Experts of a small language model.
Training: a variant of SOAP for the experts, 9148 steps.
Below are experts of layer 10 (counted from 0) of a mixture-of-experts language model. Rows are named router (the router's row for the expert), down (a neuron's output weights, with its number) and show model dimensions 128-255. Each number is 500 + 50 x the weight over its row's rms, rounded and kept within 0 to 999. Numbers have three digits each.
After each expert's rows: a language model's description of what the expert responds to. This comes from a sample of Wikipedia text that the model never trained on.

# expert 11
router:471532502490478471572542575428423582483432468585535534434515469508553551480529459588612653502606562494466523473447521540533589480555487566507509525494375455475521514421518505508545468494481536503366511424490596464506580522421529490505487530602498520457551464459524529538563531556548573396382624477574556471550419402574522538477565560521498505468438527472439589522437456554478435460497
down0:504522561541454481483533572442470502432465461435510486539417458490484494538512472518540508505506533504546565556520549483475518510512543420478420421485528459482502600461593435621534434467511495516517496505551576615539515530500473555484554529515487560536560452463518529513512495502472514528513512452465342433403358628466473487446533518473384526568474488531456600550448443603400494449490
down1:452545533464432517414482605517497537540562492523461441563470485521508476443544549512481471516496447607556521521476625413498448513407574498479536450473523472421513592473461424620416459568515471470462492521560483496620505563482525477496535382460493422516551576446522454563553633444517527539424525445482557525413541498508488368481553448539461454554510575495460444537502583477557546487511
down2:507488489577477522508467499479597432584449472539516508524600516483505437446437500460573533498420419449442461529446452515571480412497468562514564454570465418525482524466520512598502496538424482366552613481468577511529479449498431436530566558541526434489602572527557600535511372509514579430586506536492581492517387614521488480475614462542462505438509493535462514544491527517450428520424
down3:534505537527566540513459606547603526496501561495569474474437450530536527543424512522490479475488485554427466558547498546549490581561515434556535593489424567599491399553512520501499413535450426539521528449427472480538524529518427640481498518431549450533546516507541521519466464389359424510642473451443490446495487421552506475525547447546455477455481509482486410613481451486473510543534
down4:507508495577499380481452473512503573425430476592483520527504460444503535639486561396567503482414497571549438480533463478527466488476553626445320547520490540501503463566528476416481523467443539505454473548455418465456482481491503540422484497530547506504562431555490415504457596496455458516564584503471512576538470574490528537475528480457486410551549526462637566504483373478533488485480
down5:478553501529565527433429515440535441428462524490451553467489464518482563485571487435447584431479509528571524589505558479491354520582455581529422365476503531428477487533545450406552514485508583489534547513491427466586417424538448495476550484468519537578529452503512556482516524500493448518538502483489496566551429389475479492455544467510477454555519448477493504491510529521490488501474
down6:488458428543415556467464521496534495514538517459509492546444432581572443499555532411592478511517538486524548563498525512518463550548451504449591553481584455576603453519562438416566541539487562582559562443456497521576540514573470534492482485430440545526511429460475528502385495461452510571497457443514409625483494401327455451579528432483479550443425549543516478585542555512567413427490
down7:479479505428487447615498497512514480512574473488461535458570542475574452487553608441462491514512437536490523464556528480555588437571465499504493417468467475538579467513640534519561430412475469526488548473568459428577446463454582389578494534573495473461533494454572560466507505459503515465436481456546481491455428456520534516508539530518402553518477411437476437450436477464476504518548
Description: Word-piece endings of Latin genus and species names and taxon words in biology articles, e.g. -idae, -ensis, -ula, genus, Insecta.

# expert 12
router:444478451459436502592587543485540512529483547385509560431515399498534491447474536544551512450453466567516548483561474592557648493554538585569460512537522474482523491487559472512480513538506550513433548453592518530475605476482516543466476586488473515471527493525526536551533539482537486417451583465514533459550445409532513577524564553510467545394434584433439519525436504562502410536452
down0:421548564460589495473504512491558418534458570499498533518437487462482512577486513495551458521571516465518625531502517567528520513465535515481427459592446503489472507497619473539585513426548494531531543564494456476521459541528478554472537418452547417510435427518567452530502513463584502480518514447419491527459445567479547556451521499519519464498507525407585543443520523497530479440500
down1:467582513499591472514531535420487523517463515388442473520521518494511543489584504450454409623586516440482576368566488482499444502514457471435516578384559550544521516481581513514412505553505432441527426549586555549458512551482449431467623476501453567549444534500377479524557499468536498474507487437509433422511620457430498561440538514536529515555480541450468467507458490563477597501446
down2:432457510460449527384508559551404530478572575532511531541485482446442451493503496484526481551461554443545461425531492514544439566466486532450590499498564578519514475490530513487501549595471517561426459408369510457449515561560553537448554626441478568537510492537398511420427518454485497498479511624469394516489575385533502494519513527481486475500500485515413532548563535548444522528411
down3:466472453550455492464470544523475475518530537587575599426533587498504570504480514556531458523572475382494519507450470431474436564530573557544464526491476439497505522518565476478516468435480569548534435524540580580497491401573493564510494497597498474441486595558418610419417546392526593498519493432588372535522581375394539479541530466483572451440534598511535514526504448488521509583516
down4:555478530505448599460440395585508516556460478485475567520467555530501482458477453447577550630525456392534469482503491540498525518414411503563567507543461508463442509495466512488497506424533498514523520500496484533523458517492575517392468450636492512526425551539458588498457470559448500508476460499459458468450538469476479481493518571478443531482509504359566444494498515454455523448457
down5:551478466493422459466537450492464467474490478602465542451499538489448453412509488530497495550585430509493552525540518541521464511482550430398493506432568402530615552472443558537511499548524419534508507488559493611448508571557555530561561557502602567489414479491513435488433493599415481501558470469446458492536473488484568459559436429443481496478454597593459432473494446606496423527440
down6:464518530440552491522428433496536513406486518461519397565486554477556501515477515442627452465347444509586558423533493535396513594491528606508496535504519478436453510454606520569423526563509447513395565572385610477394553475393558469466443609562506491483526586482515463536355492440482508474466525463526529473582452463436534614464432546474547477467492541495517546434512433448485465458475
down7:444510481450529486581524498570560417404571523607459616530527577474524457443508508559548487584489506550529250561522502556444501401601481557469467541573484427468437448477573539521487428585479503458445563479519494472428489522593434521441461530590491481432448536469519454529549492508441464562444611582546479566495527409423519531475444529550469464519504471544515526473476524477424455486504
Description: A lone capital letter starting a proper name or acronym, split off after a space, quote, or parenthesis, such as F in Fotogramas, J, WT.

# expert 19
router:495440477500487458567525491468445479541453490501566553495453479487497500468507530595574536460522475533482559498529513534512521437524499529562480433531400439457522507455480558606490493526484546428414496525486614484526551472520495572483500541525477562538532475480511528494612532557473499381413621480462474479501485417496608500548530515482503444450418599428438624473507497501464458595527
down0:368445566585425462466494592461543518543546392491549490516518567480523377482422486545552528430541540528478486585410451424522558534559532557498497454443555528467489506532465508456510448561369492447549548491448515445503452543477577444529425504432546523497526516492534535560544478546440489437445523502558519390553442608559516426542499469526546502499545524437562345448556487439554486548531
down1:475441450451455521389547662517432493492412589461419448485475569509504559422469509530530466605455416450417459485425507515570531520485522462560556489534493512429484499513469485538472540442443547526447493587468521488567483505472510514511461546498577482442565430493446443534459547513499511461553483464469580483584516487521580463550511518577430528434583594604524595513478422506460502463420
down2:475486455455519498574472524512520458470461518450457539376535564507462517488395512552483529441509488519553491523497493591512553512489378556549439539431455576528518519531538580454502484499558553472499475494362515452601492483463499430458509479522454571481541586587551520446400479463448461519556507463516592520489443456607506471488473563416465449492507440537442493446497475514422501468495
down3:476509464418504539491534521408463442449504582498578511449527443500492417418528534517454541492448495503510522502513514498433487644583568511470543504460488522560476561511561459429547547517503546496524489490519567495551553382566504350467562602505605501468485522547461437521508474545475517597515484608622557463458562472442459593393546527482453444486489526523499493535474455507502451481519
down4:573606460535544570541471570521524429449491471431555520519413552486434525449491483465530473504506454519513560438412509426430435547518498599496562449473539504438417472465481557496450499493420503616575557529547520519490500544540411459565511590502482434414507546549491466529527451484572590500433535584494475496545486692548414523533519479464532443449538473506472467494510524503491439494556
down5:484528510429576525560628493515472488537552446511549454420524424427518569421494471518528393426524529610499494489462466544485511504535564497514555501526429490537500404545462566487427441539548490439477491559498493526420529484519436417494559495401539454402518472477626437551614422578438406515478475537412578529494515602472524474567510529475501495452524454443551470491470456488518429553506
down6:494519471402491525448384533524449488525494521493537452480414519479465493463543450570479487446556427559516550446498497487541496452448566494433515381497497541488473481534420559505487501442513534522495492510600488466431488445493529439489517442573513473457474481418550505481414516490486459493495531505467566466596480541440488546517533505512500596518490423370444497497372553483484386498556
down7:456567507478538537481485579562505490447421594499489564497410507516499477535481489497470569527498464489475485572511505448511508502506552435464480445563522554462501507499592601526522558473459485469522464488521460403494487468463499466430599560495583457518491605489492471524506518544458490537554453461542542552450434529488499524523414480473430482513535520386525481441536531457408413459505
Description: Word pieces inside non-English names of people, places and clubs, especially accented letters, such as Zrinjski, Velenje, Rosenborg, insinööri.

# expert 14
router:490545540514481501537607519482535587520522599605506537420475461546543529482541540613469529586468528519461615514464550544519575455517504493498521454525503464421549441413495540459548538535500539489420476415527514466509484495461534557516433566600542550504549458495538519566539492519526567376454529407526508415600452419554472550513491512515503464461493542435430570447469494555563459487508
down0:472463550492523543475521483489645512561502484597435513519573495528539531536387493466538434529494392458453480502461565511550402552538436478468521541585518582470465482503506495396616412533498546575521476477487541548399501455447464535508474513333505520498514477554537509461514583470550478477505471451493417477494519471462432457518569516507531589568534474543556492578552533438632473390456
down1:502453407468549594544478508462475424499511427480518449464559483394598595496406438503505485505498480471469560457428515481499464494429538519555516486510493455468406532518535532586431478565566379502545512504578448433471515511467483486554479415449475438491499485555496466488477467577516601511402649509624489504535469407589531512468464545510530513450589545544537493496472548532531485520428
down2:546572517485556503497445396490551555481496567568452552524486530447493548534399492612444436613462586478513515533529544509481447485515483605524613421637499494537467525483572519558486475512561567486479470535539444510496349532465442479454452488499509557531491487530468518536539503448493433433529420485427498481539542376526450499570549470549495499509501463484496473483500441498475492587549
down3:431431469523464387524476488518510422475468486500521452490501501497553478454504488528556575549494513404550476473494522493516501469498504569531489562602485525476501533542611516509494387575507484524499578501485527508531507466433599563488441580412469507467575496595472517512448560488424567532482507526559520478582598701513471547418492469616526548574380451468517508530474456530474526484358
down4:551525564506470476473511549617486567515501419489538528622421473453423451555474439498570534530518433543532433449554482499558556520555494453480424441479492506511475454594492471470560491550632479544502475558506466497465449498493598420456504444517449468496461462486482492478464419536485506413470548486551552552622548580523466615492594517602454512521459511458476528466523458473514424537458
down5:453534396578454548485529571450567613522430489542529477416539459486470450548593437486519446517466511422517482492400486511523519562440494483512521575561494591525490511479527541445572499510416507495525522495541435511561550455512501571547447472611419487416511455388451495617406567445483491509458473555536554496470505408508414565413552557465548467461501420591433423470450503476546534557458
down6:516522461411488527441504455490507608447431503510437550452588458578622523515564494443496575444486596477538516508479592534556423482517450482487548502509524533481591525545441537545458591477529430559581496508481490417525507411508555445533567445549520447516472517484581502514472463504565424585594526488488490496487463503452527464403562511482494578463559494442449431433424537569572525531559
down7:465453606615545469467477491473522445548512448497454492401512518565478467483508515517542496481526512485502499459566512550534467415447492596558458443474534516430399509528563498484556499582495433529484547500546510456410452549467454527455455472476482566467521445428640545614560533460535517483476472421474472436527495544582482515441497466622550512441480518476524553567503541473568468417511
Description: Periods ending sentences, decimal points inside numbers (374.5, 107.9), and colons, dashes and table bars in data rows.

# expert 0
router:546499491538460517530476516494519471485501542500527539507456468459548522482478558512533520482457486592501517551485497476547497491543521512582535489501436483414472386461624548608565463420507481472435531522529555486533505484423515573570481587470507567533529446541496499523497502504520625419486618448624482458469483404542548491551551501466464430465452571456458502449441540544465492461560
down0:571407498499481500586543516532545567439526411469526511456504506598497470473484542481528460558463493548535469503541506368479463529505571549422405526443503525474459482490555431526388576569545491530469511506507477503523556490578520536471584506473610589553464537425476464490547518517570475553465497548490467406466411454494468383529535394589468495538448493489490377526458428467401453551443
down1:528594624495402463463516572517500526437506467479484430503475555517430565574515579523510585519515483523537609416596513484486520523547474546523473515440410564476459490431515581467489406421464506533526493505501501462510559525480495515498469470539497517425454543483477563439502542560485536439415564590518532514455524361548453472537463444534506529427448592495378518429415461567484540512470
down2:534469448488513514444500500480590475464473485494491551573507395466552492495529520493502487552471511497485595565490469479474478477577397467498489505544523442519488572482484515461533413527533515467465504467493535469592523472572493525485547453460465439558481403429537395543483496459408470617462515586523586539505557469506448590565436560507601494494490543525465452565577457575434379539510
down3:483488430537466590557437545424504411516462477553525628538507511413415580555564497546486529566475462548432543494561482522477506468513449476458447513537508468552571486504523457543459524529541467479500509505494612461541500511580604423544551497454479602477562546507501378549458492549452466454554601462509471461500487434485441443476499434485478442524448504457485503432459542440451482526465
down4:365494476497483487558495560573569503511533375434434509561469508483510443547560540416477454583476444510472507488546554543521617456602518564611477480569442502474469539463461474529384436463491545466518516548472504499493432497459453558535450534523518502474543551468531471527592399549475486481594541552424570582489399544497521442518529414511452525491468488482520454585548486534492519440473
down5:487518554521436455486560599456560366422430622519472548400463438540527487545487529443569439407481455462484511512532460490473497414554462513526521525494478409565562533489471460508490530484481489464490533494488448409476454450479518545534501489403596519483437459457472514469499521444627516550477561600464465549578458506531550543431520502470565509507510470500498372494503534548571379480462
down6:691523502526536471425489570485491425497510464605436479485491462485472561548439533490619541514431460579452501548533513558521530444465486558494489547511493466482398513487509514586497551510460548510522463483559568490469483433421483556426558476468601500463440557483450600414505494470480546533552626518455482419606497457461429438553469539523422523458474524512482530577504433541518405545566
down7:394554478646627490499440514514487556492414540492531395530426519481540472541469554484480552549485511442445599537467462480463489519565568416467517513498479534475461420513484516566492510466497489509500550462556498580540592370396619517532487545495458546448515492464564493488460445487554450545447553438518527453419456583441498498580612467418505473488488546531527456515533535433452508514528
Description: Opening pieces of split words, often Romance or Latin roots, such as Lov in Loves, cont in contempt, comp, att.

# expert 28
router:487514461516489500517535519480544493506537544549595598451483441567478489467516480514585543466471502503496555510527497574579576532552536572509513458542496420478532442489566470617541551462499563518474472459553542483481501511440494532556415536497485547490519469438510415522541546522487564451463515571510593376527454445536540506510580464491474421533445521380444615470482546635528442542492
down0:546470504469443474473504553583484562481394502436542501541483450494522536532554500445526499583590520499530434405484551553440463493454435504473477594477410546571466457622519502533461446418551512473527503444463478478432564533546538488470437452516531462488528491528475557472503484524584545456529527460498440594556573403508493501470444553490472585576530545426480499463413512468566569531597
down1:510446521530497476604490595462523500497444540628557536649505501509467550548493624574438489361526457504491474529527514503527531614421490500512536532402592538477590466519557532465423565479467563479479417544545472470466567546452475551504510451521420512567572414605477550535491473514483482536428489491473538557630583430441381492536432405459536461472534480514504541540463465491447415495505
down2:538475508491538570574463508580542365391587537564518427502413490518526409523551444526459535542494489486546489550535490460571490526497493545476555514543521421411521535538562466496521396567517443530603543536490471503454558538510468495528546524501582493445395539576507498549477546395478512487530491664463549487417489465533434493493387508458468440429516570484474539476531534486508460545559
down3:593458605542543557528453513420486554557482515459485365458483519611529477492506510508490500491496565452600477454452462557550473552538481515528385456542396542528551519409554511497532511539480495529468504431476383496420428473500479458572520435464445541541539464511479599558415534559454529447430524492522429537482479532560502421514533531569543473442512593506435603497604485481458500494488
down4:542523518509491433472524541521468561475482517561501481479502445551464548525455571566463463483468452532439489534529568551428439457411508544467449541495604404495434534416600463504497459531524586553506590504323533498449449525580480529498418495535523470515531592467505492472494541532485393487486394461481413548499488677481480499449486498493566517436504486404576515474422409514503425502540
down5:463556516477544500479546477556563503567501493548418437446558544600478468443563496458570566556468462456551442501475524433549552520606538495570549402430580563530442445525506536502498539511541478364479444507413506563453499480490442416397421550513477584536493483517515480416566497500477523534555463459490459431471594559505520518437580407504486515414473519557454504419450547551509528525390
down6:492459544550525556559623488437520446443496495426411521553477547508580520429505556500401496473453468502315562442459642586510430481473507471506557456564499508520486529420510491568462484501474524411470507500566473457463493523468485538473528445437530485531457478624521528478478447507452587472463500567566477446426492491686489461461538563448526456472510447508430559542595515476508498591471
down7:522497506557531444506485421352462522525396553459517481434454583405566439503550419428482557445438459537473488498459478491579517466420527529494507580524445506530550512538468528478566535524504530480504515475583442373471469514487484459526542509619486568515533501486526492546513591588546479459439463549538458502465366524469493506554454407522514511517549447454431530463505581529386553604501
Description: Prepositions, especially in, of, on, during, after, often opening a clause before a date, such as in July 1953.

# expert 3
router:489565477503503456521493505497515534502500475475572584455530468615500565484487420574552525471556432580553496492521616481546594420556517593506493453569455443492466503473531489538516521465426491455512537458501508472501462563538495568546522472539566549526534518532458533566555548563504538409451566473562427499634444421544517473474524470528435457491390537447485550480360496492480445472455
down0:491480489560504577491432479501457457496556496496516493444539485455473517495444433470505530390535492536438481482529518525541524438546501565455496478410513538527553517466443517471503481440447541481571464503521475488554363535604491624547531459477580414491533549568523531498520448543537490545491496413606465562566452585453573504508478566532494466516437554460505552516466557368472516510472
down1:547576467511544469597492432421516504483444463495517495449470479444490467501551500574369514509432478430405603507555457451379443552545393476502522477541509507534515488513539496509364482474475454543431463558582577499575456520450528508469535439490513454512514424422448404507544550484458537579470552511608552595452572450600560551533608524529532458500528482546497460554517539580481482470461
down2:475530519492505505483516611527451463523409466483570417548487517548488477502457484496567484534516519409510579512549497516492482561470515490415549533508478485501552465517555460454472504441464445498573575490566467528511530443454528503523603556459499582503358524482483496408501457532569599501503482481513498540560441472558444441464505515516519536427482527454500500491632498415438404541599
down3:584442499513464537545515516477447503494505488510542507579536437469519555522469538533421466514408535419488532478501402464511556420440553509491506613503588541512506571350470519571531502555502450517526440500487480390362529505573543493494541471402481554529434436475505593565517504361547450498553466585401505422524476438490483533518448495471530505477437533448504494479579507479510469519532
down4:535551470554523564479493473416518492498415504473454507553456455562561510547498469523503507603509544509506450455535503590450516337467492547477494497426517500496570515557538493402467466501472532430482608463566481456377427532496538472528615484577552499468499514435474480526528549531505563474494373461530443552515527445462483469489610519476528499490476418511552531578443528455455434497551
down5:491491401474464442522544580472436525475537471482379506560465508517485462406473461514395530474505528415561464419532592479580453553494481417514450519500511507563558490575568428543534462503527518502484600606501559531525481436555527559520483461528602426426491488553500534455603519437486514584495517439462469498537483454566579467570504479509435473503478499536454563414511595555555491368531
down6:609482553477514516499446530568468438427467446344495513483480447585488504563465578498523467538486490488573484454527508442438515430415458503505493520607458499520495552541553512471534518438512539515524575496482599543493539445410407509490426650472491479532433516504529555528489456505562431461469575495437518497437475547454479559411527603539535559498418509463519509504475571506406560606432
down7:428452442588485461465367584492574506482614482452538528619491568491519539515596449453504481510533509532508437516432530532521560458493518473510535576527431528419505524518568474511476522530503623492357510511464392432546464477524449446511525520576490580549512517459543477511487496562440527500554535473498493491543445550503504540449467557454452458495466464536541573513572580495502563450598
Description: Pieces of non-English names, mostly Indian, Arabic, or Japanese, in cast and team lists, such as raj, uj, Hiroshi, Kh.

# expert 5
router:488466493432450517612567504448507540502478499600508562423436474581607460529513483540599545499470500485505553481467478538512556490521580552561488519538413422423469471490485513612554448554458574467465501452466615494511554561508454562512549513496526490513470507566491497558554534542547575402383647496537492522523469420645514524493479497459453431445456606482491521521477529574565466532471
down0:488581539504416492593514497577396535553535520499496508520497454552516506523557543478550483494463507516530471524426528450442507535496576512521432459520461332444541507492421510558461390607548476404526532507511607586505501370462548491517480557454503503497525532580521375537541516442456487481435521516444525577502536652544487436496452480435448476495368471452551404444571559449464592559607
down1:549449507490500577481473503443554535498569397550465521483556532494484508495532567532449460470551439544516508431439534550575554448496477471456515372537581442413546513467501504491424474540486510470449486478479489464551514518518517479418520438519477448478534561446475500573572520522501450478534507460471489411470570509494440504503534505517404604483664485529497553460530381528507515596529
down2:526544528381488513499577558514525552573508569457531349513512483528473531545512547573482465558584509464564415439505505525525551414503552429489453454533560530439498457386458491603484487499413490456501524506500472397530570472456526514597480484522474477557434506585482439510533525463524502404484454470522427542418457454532437508504474485402541536598487568493458413440412516452544404456498
down3:519578438472525474503496502426568438567525494483469457531483457377468423487473436451629467427387538432513480451401489483516439459447462530458495509523486429544516548546544506438462579425385512552463532494465524497508473556534540496518485463539503545480503451478559615483461527492579528475531574489555512583477562564380627525479615495536610538509507489587562496465559564574470535512525
down4:406482444528407496449381482488512418527501527440580551486494443507515569437579412566567517533580564482497467541503456498524481455445518503560517496460502554537428495384375484633512606544559473430561536532480387615475468504463561512464481435583521551456567623537464501485601408428414443557525611569530505522514530493526535533560569424486447491459491531485529533410560468434465441483628
down5:482500467539495413569584463544530565474457458478450535459562453472465531575495530480606530497519469534554525463514451496463461531475559471548433504576471474483492488564540476513516541497519516508480482567450565515496632447435500581526443494498471532466430484555453436426459456506394522559487436407439492456530595560476542390608439501465573463545471528522536548487509568562436473567452
down6:502575451599469408477584518413470459544481478543513440542535407512473500552535428450564570453482507526408491551513599416453490572400409435460462547508496460509523535511489562477576454472472548559494634392519451497525487532567453495519479479480578448506544512412473504518496493451448484536497532521428489451471546501411507440397476490527488434497476503511463582473554524567556435494544
down7:575492478400546550466536338561470500506525529519571523562441488449478527410503491501494500465506500573518478541545509532501608408494564516465492541517547458455496463471537410522467518563544468525535521573533559532542463475449556481579569527541327477538488458434497465543435535572517453368506499502487428480475494444494481572522484454512483451498490454624493498574424523541489460594492
Description: Capitalized words inside proper names of institutions, places and titles, e.g. National Art Museum, University, Institute, New York City.

# expert 29
router:457536505496465528522511537467423572479475529561515565478531471503568600478541499556558536494534486491540568480501522489495572471554468544575502454544426418432513540454530535518501463520504448500399489530446554462576543462504555525514488534513481480469511531479500451578573483525571607383375637466554464486534446430536481521460537550518451425472471480449412520481418538580449495521461
down0:497529442517515460502420528492445515509541507469455557638453521551553514581528527463455599568534433627504508526560512408512532417490597525476562579478510551505430495423546594429443522473430445527446543595490431446595524537490416550524545507481565527574493531504564524526401442416466495490483470515484594464440491473428463527481487458536510504498497445459524437495572536528437541581527
down1:517550451575460530515407507442487475448502401564496504527560544545533449514586503481508532475554480515501427381556609618493522481430461535536537493486507488503482539438480455495424526520416552604424590467519599563568479414420482572522514509505453408484542552489392449553490460545513455514496439458515491515497436606488523510500465484533486344487425478565527504520464564429459493476489
down2:496531483520526510490398580553556473505466503457413475457433551414504550489511463488617470436513500490568526427507595601522528508489462425509490515492580490412415509583427559491517438504472416489526465558514546542473464556545528498467458492471459495522482592461570495575496449491466487514451499550532499517564528439568523612603522460443530563593461511425518536562457432493472476499526
down3:492383593450592369500585561465376586412503576541427434540574522405406534455529503457601500512467487464519477465502624554545533532513426484528466447471631585476503401582445418455407616461480531465565532499458508413471528472529483436483458603499403464490559490561468570488487460450497492503504502470553537516523476488408445413486480576482550555452437393491444528513459443558501582538423
down4:421451526474485535576539472393476536522496534529406488539485433520504492476515503500427575455504553505466493473485577567543436561481493581487450492476597450602429474532523409546540524503477592566449491469550453456515446471457465488518493473503499471434530439571433459525425434462502449475466555481375524495541552463464439523630572477501513571544577547554557537524496528418540395499496
down5:500430506454565563567574616445495503394548547452437459629466500413513532563481551493497471586526506545506508509590531613501560411587457505516529554431471549521528501500516544444578441473513494510457486547518579551463494545568490534453498417523474550504474461560494491520582438468360582559473437447504529453488483569546515500461518549478476540596500494489500463505473484546475572414498
down6:499516441525527507450460519552547544446570495422565483490627423486631495468474488457487511485622484539472496488481425417402495447524485470496489483508551537560446476519543537494425484457468431562424506595641472467474469470513541465443451503463404505589528498472537518504356486569548560490632626481545457459519466514522458542497539514447447494526532486552553428488489452559469577472500
down7:469564562533544430499396444552493518523516528560499559522529500460526529541474523548426476527460553436488482444515485468555459494473525596554540484545450487454439533448459529499481470574492539567439478515444458456525498489552464497518553547455462468436461498526476439545491495487510540465467516530545495446375455544436512449510454522563563560464587551464645434502471518561497506508432
Description: Inner word pieces of chemical, biological and technical terms, e.g. gal-act-ose, is-op-ropoxide, t-ant-alum, pet-io-le, protein, cell.

# expert 26
router:549466547560497482545547481547567522487521449460610515496471446599526528538522554525475478479466500511529582443505455569510563466497477582519457557530492462434511494505641500589539461520452545533420549516516525500555506548466466526448421503462499512467531494477490537595509527482536515424429579499531482492488431404533501548477543477547368464517476524367439498528429489567514413534511
down0:438540593477531532544519451497442510562521458567451521497425491391472446517464485489515384485468461447539575525490526477469506474590547510488579519501505514499550476426601533472510576558524547507478475483505420576423530479556443473469518428479482445543451406510502537537489469422486473525440533513495508439462468495644546615485480542479509400416504618493415440532595528454450532454507
down1:478505438555447414448571451457449501504513460554535449522503457492457449528474436529555473467589501499442555513492475591401478382518486501476552478462600460546460450486532539563451534488482478535561512549507488530534547487543453541546440426460414459545500526524501505541425428496385444549568497561522455365544490570437463504530416449474474412572437508522558523497546436511584494491458
down2:496573511429588521513524498409495429568571509478512489461452539585518563589443461546530549429493464508414529432516483524548493485557521487502540483392415526550584415469469460511433441467459551487464444537501496510507608562430525536353568500543511524420515464414533470512489521402482406521592590510461584511426571510419573473471561562450583425521527602468443503456453523395479433515596
down3:516607563658442466504443515448425603519545511549480492554524534509475549510530438404543513511530583517456513516445469436477489480466575500533506522471545504532441476593556480470511524473489481577562460521406511501511447439528477463417489477479517420490551458417374513513548518447494471472534504637477517534426470403519537489481523460468460450561494483527446440467473599523501414568486
down4:532448465538529508451475521490522583497514455443542459605463522464500572493418479585494505587497530584493557534504418525436491624481513477479515434481475490519590518428515492404483517551469512470535589450508416589547465414513440440526485494447534508517459403528526548469562530536432492547434538384572487492496495411583486429558566484499522523617528496463543488487511538474596451584483
down5:495456476451497581418488518457459593503557573542451504497472559479519508501485579475500512543584469529571466519526443485498397582481541438531463490610629469496511426392403575523496529584437597548505530447502586381473555441479587524482426481455539597479521462416572533437513482589526514465562530471475575386522471562514495448484380529528532442563393485502552507494528557519472415493499
down6:435633485546475519442421415509462435545538514523396547584534429530497497523572518462516524482507513468570433480422477456499536544498559487567532550522546558542560536394456499523484439528528500527572474430498413474501399489552521506487520576551383468564534463594516492512479437482458588491446526494545486531544508435467482507525522509545526540520473423507668430494413512503420536493501
down7:562533415542527422489448460524458497476422562444471454463506549532559480548553504448518420521535518504454447507493569529521513387539514412513484505562486458580438586505469403470551530435509564389417469447483402556468521514484535545468459529417524529476467443428499529468520442499546520486574467477562530423483442451417471530463430564573561494455460475472504566358551509498444657508497
Description: Short opening pieces of split words and names, e.g. Mc, Del(iveries), al(erted), re, Dr, St, sq, Col.

# expert 10
router:445459493478467451533545570463481497498468487601498580390475457496507489531544522527554585586504479520444566487534524550545560459564485551585456500575415423451487462480491573543559494513398509463457472485518578402527506468438473552521533633475503581524532498458506510542575579562501579418465588526535547456516528438618564546521545542522477441505432585459454527485477511565580434575510
down0:546453523460483522517437562575487469459441499588489475447418459536478550520591514502418544496456478470468603521555573538497564510572579499444506511435536568524520453524457498503589556421570524517559551567562551513490435465522480586489552536471531559521510528479508448434518578439562569531502449403506522445442518496553516539368414598538423466473372516486432577531438557451441493481544
down1:587480473547551448538452405580523534477498496511552566521613423516544543523525501539482440515533449505493480568469477522456429437538478578492521528539458450495441565509467493459468498510454520474512535488536430535460513511408526501542539541437541347518495601518399513441446392489570546528523478426551455511529499444451513534585495509582497477437397499532558488519363474472432571490518
down2:496482538601479512507496474457447426394476522497539494559561501598582496468504614622511444440542548452456540498561492488500427429441581482472545484520527524505478495542569438603484503460494433470563515527492469512482505539497516618471559490468498544506488492437519456426593506508406445454474505496516525456531441480513556340495510431492438466534410448527584513530535513450470467317507
down3:491526480572491475475549550451558393551413494483444490527488418494527459561558483520608461562468487489466500514428536504545540468508432401470456541490514508474479586555553525597563524530504520386588545415522475429595478450520493525471486470479402529464512511528578540510558524638491540473482442508464492481536512613547598448409482597492609537526550480405579477493520540496481496508523
down4:562449525406523603425405480559528560555543493485579475429464544529448507549409513457516552437466534495448445458397471472535415536508596511568497492499495511633471388556585561483487544479548479513450486449420499516498634547552472495560476515511485499474569491534534404547425527485542538452496434507597470501544520465454414529534444523401602571543525431438481488493488441496535527404520
down5:436442480416478499562516535539578540637514549517487575559544507519492463568494458453532532556524523566587465459492581552444442535565425460616547525530566479474482496492456520487473590519484500530528439524479403499507513516611514498435518526523484449464424521576524621447533574431454415480432455591487514540560455586509482402518476474439617472492570491489529551503460465522432549439565
down6:524478529417457501393486412436567470568516421509571441509492563447523470481496489431545475558410503451483406516465543508532505453489515523514562391557475496512468445453533543494461435416478527514486494459528429523445529452527418532474449500478529595637528552483482440530470469497605532528451540554501557505581386443464379463493536526425577487486528426531555424505611508543494475512513
down7:477505420467391423572570484625449517487486535525486599476595543491514505560477535482476490512386559487483496463523534448532536519514493476548482443468441565383500480542505412522474553386530433547481506475534391471536513475558524558603525442359542456322457550467502492528596589556434567497520497474465532494545474524457535506482544507429493593484487523566520470582473503501536413466524
Description: First words of multiword proper names, titles and teams, often colors or adjectives, such as Golden State, Super Sonics, High, Black.